From a checkpoint of a small mixture-of-experts model trained on Wikipedia: vocabulary 29736, a variant of SOAP for the experts.
Below are experts of layer 9 (counted from 0) of a mixture-of-experts language model. Rows are named router (the router's row for the expert), up (a neuron's input weights, with its number) and show model dimensions 0-255. Each number is 200 + 40 x the weight over its row's rms, rounded and kept within 0 to 999.
After each expert's rows: "gets" lists some tokens that make up at least twice as much of what it gets as of all text; "mostly gets" lists some tokens that are sent to it at least half of the time. This comes from a sample of Wikipedia text that the model never trained on. Tokens count by the router's weight.

# expert 0
router,202,220,209,114,208,235,239,238,164,233,178,196,217,196,267,194,156,233,186,204,137,230,226,253,237,258,253,151,201,212,108,164,163,240,142,203,269,181,137,202,235,239,257,220,153,276,223,237,211,233,182,188,188,179,266,244,147,197,182,263,180,248,159,264,160,192,120,175,211,194,216,176,246,175,224,249,165,150,267,188,227,218,195,115,144,255,114,191,151,251,185,237,118,199,122,208,157,132,192,251,244,214,206,178,189,144,173,216,220,230,215,194,206,108,229,185,284,236,216,162,191,194,276,210,270,204,120,264,208,249,233,202,208,187,194,237,181,202,95,245,166,207,160,192,132,257,163,208,190,178,119,220,216,285,154,258,186,227,212,162,186,238,201,227,160,199,152,177,257,160,194,157,245,241,143,167,170,206,219,199,254,154,230,193,195,193,171,152,229,203,231,195,241,186,201,246,184,181,346,190,186,150,239,241,299,228,216,213,176,168,191,203,207,186,173,245,143,230,169,227,196,212,176,227,196,210,149,157,219,253,198,216,293,201,174,185,149,193,206,155,230,174,233,198,188,213,196,179,246,131,167,166,173,208,176,194
up0,176,233,223,190,162,189,252,205,235,201,207,196,207,175,162,117,202,186,131,181,223,238,197,187,86,250,241,232,229,160,255,155,156,221,168,229,244,185,182,186,211,163,197,156,185,128,156,194,174,195,209,228,214,198,129,182,161,219,181,228,197,212,179,215,177,219,179,253,240,276,156,238,179,190,269,126,203,206,178,219,123,146,172,92,211,207,129,147,195,217,234,145,211,247,228,266,196,135,272,199,256,239,148,147,228,232,196,261,241,283,218,195,301,170,124,195,191,219,234,224,205,255,190,172,207,214,234,220,209,231,212,192,241,181,196,171,214,163,173,213,241,240,172,255,151,209,137,135,147,210,224,222,138,202,219,211,138,202,230,188,239,193,170,255,241,140,173,196,241,203,216,231,225,216,201,203,177,162,212,197,152,251,128,260,257,196,169,195,157,228,256,231,170,140,272,250,239,253,237,179,170,212,167,217,143,203,286,218,177,176,193,146,212,158,182,197,184,168,238,170,207,283,209,214,164,182,199,146,240,156,221,141,140,233,201,215,191,143,225,159,223,290,208,73,129,123,155,177,159,266,178,158,167,240,259,197
gets: " for", " to", " with", " of", "ing", " made"
mostly gets: " took", " moved", " using", " make", " went", " worked"

# expert 77
router,197,173,234,260,246,213,246,232,150,162,168,145,216,189,169,209,221,233,200,250,213,227,206,197,231,150,208,145,233,186,166,199,121,137,164,195,264,187,212,178,228,210,280,140,224,257,261,146,169,267,187,168,281,224,207,184,135,143,152,263,169,241,188,148,129,212,195,206,197,176,176,283,217,123,198,238,200,176,220,236,251,187,237,197,209,213,194,258,201,241,136,143,194,249,196,151,165,187,227,215,224,257,250,234,228,227,121,224,209,191,130,242,217,245,155,187,242,209,325,151,162,303,236,215,317,201,151,169,212,185,205,189,179,262,252,172,198,240,198,220,204,189,178,269,228,165,202,187,138,146,151,228,149,199,181,221,244,209,58,213,185,266,192,239,259,147,182,172,197,160,152,145,161,214,256,183,115,199,208,225,211,211,236,211,138,143,203,230,220,166,184,208,224,184,221,173,189,198,229,170,200,216,250,119,212,200,215,145,243,214,243,166,222,207,235,168,249,198,211,257,252,247,228,168,165,210,167,207,181,187,174,224,190,210,140,255,221,216,209,172,212,160,161,180,113,195,153,229,219,110,140,142,215,197,238,213
up0,204,214,142,223,203,214,196,226,200,214,140,139,242,265,172,257,217,230,257,244,213,219,136,212,239,168,142,169,140,173,162,213,232,212,124,173,243,167,207,185,195,225,242,207,196,235,195,224,269,226,216,166,149,209,171,148,270,240,182,244,159,222,208,249,238,201,263,187,163,203,173,243,166,183,230,160,212,181,230,126,243,198,255,215,187,251,206,192,212,241,210,184,153,123,211,221,190,216,253,224,205,161,245,253,192,140,211,198,174,234,99,189,233,185,173,255,250,171,186,192,163,187,207,245,166,222,161,190,222,208,247,242,114,221,230,202,196,203,216,182,214,241,169,128,275,170,231,171,155,185,216,196,187,245,246,169,274,211,187,271,207,182,190,220,155,253,173,200,195,157,201,179,204,219,193,171,205,85,134,154,250,237,157,260,216,215,186,179,128,161,103,229,181,130,162,208,228,159,211,195,126,242,201,153,141,185,282,165,221,152,186,221,200,277,161,274,136,136,177,210,150,181,237,201,157,105,263,219,217,237,153,268,120,292,131,187,187,211,181,198,217,191,251,173,197,190,174,133,131,265,192,212,294,142,183,187
gets: " and", "2", "\n\n", "3", " Army", " General"
mostly gets: " Secretary", " Army", " Brigade", " Battalion", " officer", " army"

# expert 8
router,250,200,207,220,180,251,218,248,138,180,177,245,192,220,213,171,120,163,217,184,179,270,200,197,205,230,228,251,270,246,227,214,110,270,178,281,282,234,210,232,290,196,204,163,175,224,241,165,223,223,167,112,158,178,174,167,246,213,262,271,197,149,171,219,218,146,141,136,265,255,180,176,225,217,208,235,187,163,293,181,232,180,249,115,184,213,205,212,200,271,159,197,200,187,161,251,228,171,163,171,178,293,185,165,229,146,230,255,226,243,194,181,168,124,227,222,203,198,192,141,202,191,184,218,245,205,109,205,236,229,208,214,262,190,211,215,132,142,178,172,202,128,154,191,150,283,197,171,245,173,158,216,216,250,199,259,183,189,242,222,228,223,216,191,257,183,155,251,210,183,158,203,190,180,203,151,128,198,220,173,234,254,154,208,127,177,172,193,256,153,254,286,186,191,193,255,166,163,280,278,215,157,243,242,251,208,164,218,190,250,225,224,241,171,165,248,144,219,156,163,225,301,202,148,170,247,161,164,148,188,196,232,194,214,245,236,265,254,141,171,219,218,171,200,215,216,256,212,210,171,177,218,206,214,127,210
up0,237,162,167,257,259,209,264,195,211,264,196,265,237,239,241,146,191,143,233,304,213,232,253,146,229,151,190,259,218,176,193,200,171,226,186,222,219,229,185,195,224,223,162,164,165,252,207,171,173,211,210,131,203,139,163,225,120,154,214,219,219,246,204,170,204,194,180,239,181,220,163,192,235,228,210,207,206,186,214,265,258,236,215,165,145,177,260,184,239,103,170,138,242,228,168,214,236,230,189,124,197,184,141,217,277,202,152,212,189,193,201,204,179,236,198,194,194,255,224,167,110,191,240,246,214,277,193,243,217,205,218,300,264,206,219,198,211,191,197,206,191,119,171,189,170,225,239,157,201,198,189,212,196,208,323,269,248,237,82,233,174,172,198,211,146,265,186,215,178,145,201,213,170,198,285,171,231,146,236,191,223,187,316,152,158,132,139,204,163,206,221,177,168,174,251,237,147,205,205,213,165,174,170,209,153,134,144,271,168,207,225,214,199,216,221,226,197,208,156,302,244,95,248,163,177,247,215,177,247,187,234,218,210,176,195,137,203,217,256,240,208,205,202,209,229,224,158,192,234,279,167,203,206,149,294,183
gets: " of", " with", " for", " more", " a", " to"
mostly gets: " some", " total", " large", " various", " low", " different"

# expert 74
router,253,235,163,223,189,267,246,215,217,224,181,190,236,167,175,252,170,181,157,174,146,185,159,164,211,130,181,194,243,181,197,235,192,219,191,191,277,207,152,188,250,191,223,169,219,208,253,167,238,215,162,243,264,168,239,247,126,209,198,253,199,166,96,206,181,241,125,196,193,222,222,236,207,193,232,168,201,159,165,197,221,127,242,150,253,247,202,124,181,238,231,186,163,258,259,231,189,158,226,240,197,216,231,192,181,209,160,210,183,175,150,229,202,184,170,248,188,232,163,191,85,264,172,251,212,196,173,246,275,163,253,289,200,177,255,213,100,204,154,159,160,166,221,238,170,143,145,141,182,258,147,227,216,241,180,211,207,166,146,186,213,209,240,292,198,298,197,230,218,217,144,159,174,218,142,155,151,134,221,210,191,187,183,233,207,193,144,137,195,143,219,208,265,152,125,317,247,218,233,232,197,174,267,165,161,179,231,171,235,234,236,219,251,155,181,223,215,153,184,228,249,264,207,111,122,193,225,255,184,189,173,208,162,165,212,229,225,158,173,144,203,151,136,147,181,245,155,252,176,158,231,227,189,183,253,205
up0,304,244,193,175,217,148,141,203,223,210,254,226,218,229,147,184,215,194,143,243,151,147,243,254,169,156,210,200,183,145,219,213,232,223,173,207,235,161,155,212,241,189,236,174,200,203,185,167,215,175,194,211,197,168,214,267,235,135,122,258,189,255,155,207,172,252,287,210,228,224,193,251,116,165,169,135,144,216,207,175,202,241,165,207,184,206,249,286,169,238,168,168,208,221,209,265,143,155,245,215,213,222,198,216,167,179,206,205,289,252,199,202,190,228,245,87,261,262,199,228,192,171,278,243,175,165,262,195,176,195,259,234,166,185,190,201,257,177,173,198,211,245,202,120,206,296,231,216,217,168,191,223,198,234,191,226,134,278,299,223,219,199,187,228,151,202,182,175,175,166,134,226,230,162,174,174,137,176,132,170,179,231,167,207,222,175,271,194,171,227,145,223,270,180,158,206,261,221,162,251,186,221,176,145,296,191,273,213,218,234,194,232,223,192,230,213,181,222,224,259,155,161,277,177,170,195,210,243,239,131,227,200,137,139,218,146,131,147,169,153,159,239,230,241,229,246,186,143,175,267,258,147,246,186,200,230
gets: " and", " or", ".", " but", " &", ";"
mostly gets: " and", " or", " but", " &", "\".", ");"

# expert 14
router,256,149,211,246,198,309,209,232,140,139,157,239,182,259,177,244,211,253,249,155,240,243,187,214,196,263,192,243,202,248,245,246,187,197,267,227,281,186,233,254,244,165,277,163,211,276,251,204,279,227,178,159,186,201,240,144,279,202,167,238,215,243,202,240,223,145,137,212,213,130,218,245,204,182,196,205,160,278,276,236,217,237,258,195,172,259,209,161,174,283,159,233,218,257,203,181,240,193,189,185,231,254,175,233,304,182,258,215,123,285,185,214,187,175,184,210,229,275,207,133,203,188,161,185,228,239,200,195,253,213,193,220,179,215,230,178,200,166,140,210,175,167,197,197,211,241,203,173,191,182,203,154,233,256,183,212,281,286,205,159,183,248,218,260,231,233,137,232,168,180,176,182,233,187,219,109,154,233,244,154,273,266,232,211,200,143,174,249,134,197,244,183,187,147,202,235,205,209,239,247,185,149,206,181,263,246,180,200,301,198,183,181,210,180,208,228,211,191,251,175,207,303,171,210,233,240,161,156,184,206,151,251,217,195,160,229,260,227,132,186,235,236,227,196,163,192,214,225,189,163,170,184,214,162,121,218
up0,190,213,170,208,248,182,122,181,202,161,185,240,184,177,181,144,189,190,159,266,214,176,257,228,259,232,144,226,231,184,175,207,118,203,244,289,198,225,179,221,214,178,197,207,286,214,194,245,162,190,229,178,241,174,204,104,219,222,175,202,154,175,161,182,269,300,140,194,286,175,157,185,208,219,195,193,194,240,194,200,277,267,159,208,111,153,179,205,229,223,118,149,224,156,227,164,246,176,132,167,185,175,87,187,171,193,184,217,233,195,211,127,189,145,204,188,262,256,163,238,232,186,223,184,170,160,145,195,194,137,281,179,221,190,251,190,165,258,174,257,226,111,217,251,203,213,136,227,159,261,165,159,235,231,175,198,197,190,238,217,203,155,222,195,184,210,263,215,201,166,165,262,102,222,129,169,210,157,152,194,168,219,279,246,154,170,180,132,272,142,153,142,249,174,214,173,160,245,227,181,249,251,268,209,178,122,211,246,174,181,213,204,212,172,182,149,201,191,245,268,231,277,200,190,226,254,225,220,184,178,126,231,209,192,236,181,136,195,175,173,156,183,158,243,214,184,234,227,157,162,209,173,260,176,251,216
gets: "1", "0", "2", "5", "3", " "
mostly gets: " earned", " five", " six", " four", " eight", " went"

# expert 73
router,185,152,166,225,155,173,220,248,177,200,125,233,172,212,163,208,201,227,174,265,206,191,176,194,200,220,191,178,175,269,192,202,227,206,228,143,244,182,193,110,201,179,191,206,299,233,261,205,179,226,132,249,252,123,199,176,175,197,249,192,150,247,200,167,147,189,173,223,235,159,154,225,237,241,265,243,189,240,201,229,213,141,161,176,195,217,171,184,166,210,178,211,160,282,267,191,233,137,175,198,217,235,208,169,205,157,147,176,131,235,205,157,173,176,134,227,203,177,267,182,232,257,244,246,202,223,166,225,274,161,245,186,254,165,189,220,182,207,69,173,72,250,217,183,198,202,242,164,206,172,198,145,213,275,197,279,171,236,100,191,171,272,200,219,183,214,197,173,156,145,194,205,161,186,171,114,120,253,229,238,203,188,151,224,161,187,157,152,283,179,192,217,234,162,230,234,257,178,191,287,206,233,218,216,166,180,202,154,211,181,204,185,217,193,229,239,190,149,151,191,150,185,238,207,121,226,218,224,165,185,122,234,232,220,200,179,153,169,155,163,118,144,200,130,177,212,226,182,213,110,181,181,180,158,101,141
up0,232,149,225,144,195,188,221,219,153,236,148,194,268,165,223,215,107,160,215,214,158,252,243,201,144,141,168,193,221,202,249,197,136,208,230,159,333,173,216,169,171,208,196,238,230,228,188,197,237,187,239,179,192,197,238,225,221,200,205,144,162,191,252,180,145,157,210,204,216,213,272,207,194,191,154,285,197,301,261,154,201,248,201,192,180,236,223,249,184,222,254,211,151,230,246,221,216,205,197,226,198,226,173,264,180,307,115,177,192,142,141,214,215,199,210,183,184,162,216,203,196,222,196,263,200,208,198,199,184,183,296,280,273,196,231,104,227,163,166,146,179,276,220,154,200,177,260,250,217,180,132,173,204,270,202,232,252,173,185,205,141,219,184,245,235,171,161,166,196,174,185,217,222,209,220,246,179,156,181,191,163,182,153,140,147,202,223,185,229,225,144,169,247,236,159,173,259,190,303,117,271,223,284,226,114,199,215,197,195,231,140,216,174,220,156,215,181,257,208,211,138,129,233,207,177,193,178,177,180,222,79,206,186,205,192,137,136,250,202,268,205,234,164,190,208,167,184,140,177,235,263,196,164,149,206,208
gets: "\n", "-", ")\n", ".\n", " and", ";\n"
mostly gets: ")\n", ".\n", "\n", "\"\n", ").\n", " Binomial"